config.toml
d_model = 512
n_experts = 12
vocab_size = 8192
qk_norm = false
optimizer = "adam_variant"
beta1 = 0.95
schedule = "wsd"
decay_fraction = 0.883
seq_len = 1024
Below are experts of layer 4 (counted from 0) of a mixture-of-experts language model. Rows are named up (a neuron's input weights, with its number) and show model dimensions 384-511. Each number is 500 + 40 x the weight over its row's rms, rounded and kept within 0 to 999. Numbers have three digits each.
Before each expert's rows: "mostly gets" lists some tokens that are sent to it at least half of the time. This comes from a sample of Wikipedia text that the model never trained on.

# expert 9
mostly gets: " as", " and", ":", " by", " or", " but"
up0:491515507535505432510463519485473568458488482517498564475482459509457495485539427457496543482507512493503509519554482450539504494536497466515521510533463477528494504526441493512437466511564451509500518427540522493487467526503500479488529517582509517530527483466504542494475557514505520496405487597508479474528483518467489444500484624445533486438493540555540525521413521531500571544459
up1:590501490478523549543453501511503508445565523514461486467456500493576496539464557453469451523540540561456524525441556538520461600569585483471427489463429470434503517502526531509515515500525434513493570533460517441606460419527439465502597577483557453463511542556552555476486512516484462434516528470465455506586472517474539474443517508517486482472515492475501538486516453517530480490513
up2:501452559445513438510494570514454476454479446490515472485482476428472499564537456536479440529514564562450602519514516485463501544478467509479545454489471487508490520509564583564415571486543467541447445571533569560489479504514452458532497545527552510475519538540504534483455481519558517540459520476510541452510585454514482418418495445471551467489493478552495508551443500467494429496490

# expert 3
mostly gets: " in", "\"", " from", " In", " to", "In"
up0:583564483440435539442522480512483449499509521491496649537497505527460520519466502541500439501508426499492556511450560507495437529502496494516477489496490458470511506497483517478504478538532442470517455438516449541533538448505427538495522591563493496529518452461521503538562423489524538444477482459517556539424547505532472474461542482504554482499556435500490497564525515494487571459442
up1:464465514474466626465466500542601547467495467550519425486468530462485473440534458466485524541552494508455477489423517497483535531502508561525441475449516560507526452473521508555523516437531491572561485534488469538538451532470490565508484495476492522467497440533543611475500503448441527476497523419507500473588466474519500466534592521515536507517561464440447495426516477541474543561497
up2:498446489455468456468458514574514543527502477459500473564536535505543577545505426447513435466484547506517559492438512507402510541446480532537585564453507544513458522513453448456497538532507552484507465512467549503456458556557501490512415502429470489478430517471488539568463529520588499433498487498532446476464510489465482462467526555492473475493513485504519553451472476544507471470498

# expert 6
mostly gets: " 0", " 2", " 3", " 1", " 6", " 4"
up0:487488495550534496533431502493440493521466492468592544493509563474417487532528510522528489480542483534513573485475502458535452601531504528405509469536546524438419516512437379546425509520540448444448516569438544456529476519459531516461544507517470504524434458478556498489483466458516475538470525505579481511495457454493530494465524522462486475460499508481548382488455434419557497487527
up1:528541471507507493496451544425486423497541483541505505475515555478552489498486463593488451467515535474472500500503569492448433449521439417588488498461491542416500523511454524428442498458528508550561471595465504554458502466454526538534467579530497496557577463520439539550537510465523598523496478450508436486512482529491528539489520523470483498458437501502538519413509446553582545475489
up2:418499498478417494528452493533483424450594507476500423501475460503455476515465483535487585522496520556471501487512466472514457543476577498490512525435535552569465491515514453475557495561525480538431470500425526462464430561536506462461529581497552564544488536482530553511402511482450470564527550495503475519558459455503491517494587551450478527487452504456532451540504476506486527581494

# expert 8
mostly gets: "°", "″", " States", "′", " York", " William"
up0:488498437521512499432487499422528467462503539522481467499476513465565498424477447514459492469514491516551511510461524474565473471447485514558524505524570502461561525508507433500484516505530501459445546467450444479511519515534539552485481539563550582533532429510521428461530445495530511490489456497444478425504462429485563537526438470585491528469519528474512478527391482511486518505477
up1:471461397542536521516412499510549459463502529437438579490555463493454456512439485513522473431471463517503562508461469472463492484546487524519451516492574480499520464447526486517515412540509492599501522546551481525477470484541528510567421532507478493526475457526525494509503464484467553580474444509440491429568510467469448465469503548490516495452547571439468502529585477541513479416447
up2:519485492509496462505472437463491476477443520504461582429456554503550414552461513549441414515550560505469507505542526463463499462488562564473486492463534483503479498424544500442514534490473509434497570538499455424494458488465466537486508556552467508516436558480500544543532531583462503480524532545482467429558520465433538443458478546504453532548514578463512481496508477501507486488484

# expert 4
mostly gets: "ation", " time", "ment", "ion", " season", " University"
up0:473565485443540498446469553513543523486522512486555439530495464454546518514504541496555491421444505505520523482497438519530547504458524498585512512545510474526632483533467475487550528559524481470535509612468509440536473502594468534487442478549507408536534510518450544510491409427571459494443445468510479505485535496444477524508505520490523495510506568450478502486466468513526554498424
up1:452620555439469483478475503535557470441470492477576509508446551395500484476484558540491512469428539522475500378540528490439477474513571504444488508490542455452555472537555566455465514530497527482442458474521430368506582507521545480541525483437485571505413450463512467533520525487529547506527451538442494447536463511474448589496591488474453458485523523446510530527507482404480469512526
up2:543506477512520515545439468566487437566525530482596483463545444483486461530464522505501496523487524558487518559455499552508507529507476514454408452534560528518541504524463498458451464483546505491515586434570528505448514482425440547455489490551499527518534486484513432504491464417503489531513541489535512475519439549539464559530551457508536516523502420407484438458586478566487521508470

# expert 7
mostly gets: " the", "=", " a", " The", "The", " ="
up0:521461543420486494542488539532535503418518495577454496429541494579513551512491516448550499549522455550546517451534500553445481567466495532507476472501498521492531548407521457400476463496538502499601423484531459495485591471514506524463480495471561499565510579448468472535496531430487462557456530469497503529555532501473399528444460518525552503521581539484521493543531494516519459427433
up1:446509529467475477503499558512596446510568528528512590544500486459491460591590487506479371517497499470492524425513500475428482508449535542555528532507500494555587574508467477476463497527498506475461431516555527513522475537516514521524476509579484531480478461459493519478517472474561510432406536468546508534451542565514569531552526583482506547483526443527494500476447516490522472516468
up2:574507462577500504524517509458500508492542532501564483492459551474524437496508497474468523455451504543525510435521580491508477550551510459396498505441460473441534497545508490485565497429502484516490476485552530467536530496480528551473570546459484453508496446533470530454533493450514553531513406567417554496546495543560538528473488565472471525535465496467542438498482523494434508519527

# expert 0
mostly gets: "-", ".", " (", "–", " \"", "/"
up0:495503508516498475458472438525534502484505494542566446446504445489539475430485475488555478519500536518473500517451462510541571522480434515538483521493516478510545464472484542477558456568514516464531458530451521514588488534496513537484556526372530503481509432555451477477493547592484507487457564542490469485501518534481453478551481517506497457516492489457415524470560503505434469463449
up1:530479512502473517475442407591481463488553475475443522496510518531493534533484473495587485488443519533503567519508480504554557458561548454435503476501488481507535481489490474482566507511581501552494439447538605525422453498574595517524484549479551571542448477498500516558430540477537550465458445567479466574527536430562441476528521496450500522458471503543482526518484493545457481462470
up2:467447490475443438516489555449480534548491527512548497444510485589491515550460428523506489492521485541560497558459525460554535528486454580540495495506468482523439482470504457554528506552493503458495492540458457569530416532447505412499478531506482499421419526528470509473504526489477523548508457481533453523443518522442497407519487519495506491554442544548458426502453492376510477500468

# expert 5
mostly gets: "u", " John", "ka", "ah", "ja", " William"
up0:432474468545359479471401534462437470543535540444491564487484484568480532491496494576474523490602490533522406531493442524512479529526459482597567513520464514544488487539498437517479512557547534437558485448548435515510500488503470495527480563487508589503498507479430484428515486541482394452553519502534502531478481467481427537488475496596476486480530537489411455477522506544514511499528
up1:488513508446412479470516517487492485514513465499551523532569503462549521547585499501459464399478493506496525534531490466532517502509475477492573504443502490544504535441473562533451479461495404478513442443556462411502467522497544441443423512514496540485451571433488488442479527491485521446552491450498527505536484408462573509506493515545456494551481462497428456510510475546415572539490
up2:554424504547490437475430509552496495480460452463478568539523540541433479499465518502522490521478459439445571485423546520488496630545526509467563430463496482538473540475464532577519475509478500507514467543468479505481528575594573478482490480576517518521479512525493475546481488474559456463497505436410514503442520497508508520560505531444442529491567514462476446540484519435512541529486

# expert 2
mostly gets: "\n", "  ", "'", "^", "nt", "ist"
up0:534533484515437435533454511505514417432515443488580497415482475595486478490487554570477480476555522492526505418483481506469411499509447460560560495492539533523638518571479535501509517485600518499523553483470411496413479520523495523538510541534556489496474460474441497510533477525560503481479496582505440549466538510491513472547467546526545466511490528484481513554397456482477530436410
up1:530512411511445447486449401479582481519463497441578542468527509486495523547509561457493462573488518491513473512428517401485529461482507506485464549518519500491543438560437481455544541535487514425576480463543492495573508502460440440495552591460486522460445509512508477556514550525497460421486469508537483515508482479487509466561536513537566593545454456563442455532536497510561492517556
up2:480490494496457480478479469508489468528549509473536552443517510573538506515513440430551492497493492497538459434466458453464500551541481491511454439455485490549571529493489514538558512483537489429563528524490488519497513457485411481471470489463500541474497432538412574475597546531521536464445588473523423473486528479506490459583569496537450500534479511518446481533540475523468500513520

# expert 10
mostly gets: " for", " on", " of", " with", " had", " over"
up0:409585539448471509438429474441492511448437507468581513571498492446511506533450429514477462527456547509462475490487473531435585523527489542502520511507487423518494511531517498546465490512499537496466506443517494425486540504480466540526485495565542505500434559432491513459475473506498491452470475457538452522535501529388497551466429486528492504465487530513485547497507566523555537551530
up1:487481490516498461488496548464547482545570481472464512561492541528469442454521532485467465477527549481540473583523555530544425481540501503531525533462404446505471557558475452437537515530495498582537506514492503486425437533514449555515494494530524571513438541549537491539463465474547478455496586458517495495524493485472539517438479472553494537508506476520451499484430494477584548600513
up2:470536506521453539482492462487575423512459529499577476515490530490545488493543456460443546482497479587504452470435564529484431428516440505473439571465480512582514481559529577413552514446513472501547443411543530412519431500447482467575450468580487516484525527562524540531505470558534544528560472417452480514501471560442413494470509471536530522536477489447398541502538503515575441548465

# expert 11
mostly gets: " also", " it", " which", " be", " he", " He"
up0:558457464472493487500523505504470492488508505584512514475475513637437476539471502529459536556549493493555528593395503512505511425514461548527472458553521527500571550482482526543518514516552464453511569489488481439461513538547549472462466488476526527516561457515528473538488574574554552436472497510518490517465504504404475535415475489527526481521506568507443536543475533476518529516458
up1:576528422458451454466526594559466468514490525532550523503431488462527567488474485590505556502447472437517543529468512527514491564475467549468475497473504505546550477482526572568481554460521477495513526519507529496494512569478454567497507552569484481504506547514508482494538541552540590460527466574508456504552553538508515531465507472529498478552482473490425473522519430548508451509486
up2:515546486490416515520457544506502494505534526517515536549539483473555465563496538428459504548447535529476512416510532559506430502495498525528498532562492516529526549517383420510521504513537506474519533522596443524493429476512452528490462513504564503486471537476488465526492504504513505480485502476468541489525458487489518469513531554407458446479458509507535456526523507475485482577524

# expert 1
mostly gets: "S", "A", "M", "R", "T", "C"
up0:562430517493438555439483477590457480448554528460529502478475442543576446500535469554502414572500514551572501490528443534539439487511449528552557479412472485521516555516542560503502536493545537480496522544548497555461466508509453585532483492539432576533449459521513514497466542459450507439458495544495523599510536499501492479525557503550449495443494506564481495520538490494580533485521
up1:476527488437437484475538481468444562527496486445543608494487509432474500490504453452537536451454588499471580458507486590517466554485477460503537558470425493495552570508524450475532532491498483405497486494553451532430524460530479511482463417548522512485440508502635477519491545526541458525478525471565429498432478481477573498466524461501419445492568503513501520435484488510527560529519
up2:546517485491473445588487494558470464503503441452527425477471531458472492504542536487512486505580432511460476527567534486524518526480477480474505575493555500399513509551528514476555484480508493459519511443506478490526540549455476464472542520523570589533511503558517522436465577524496569431512527513483470468472541478420435530476468487473488457450499508459567521506526496527497482543464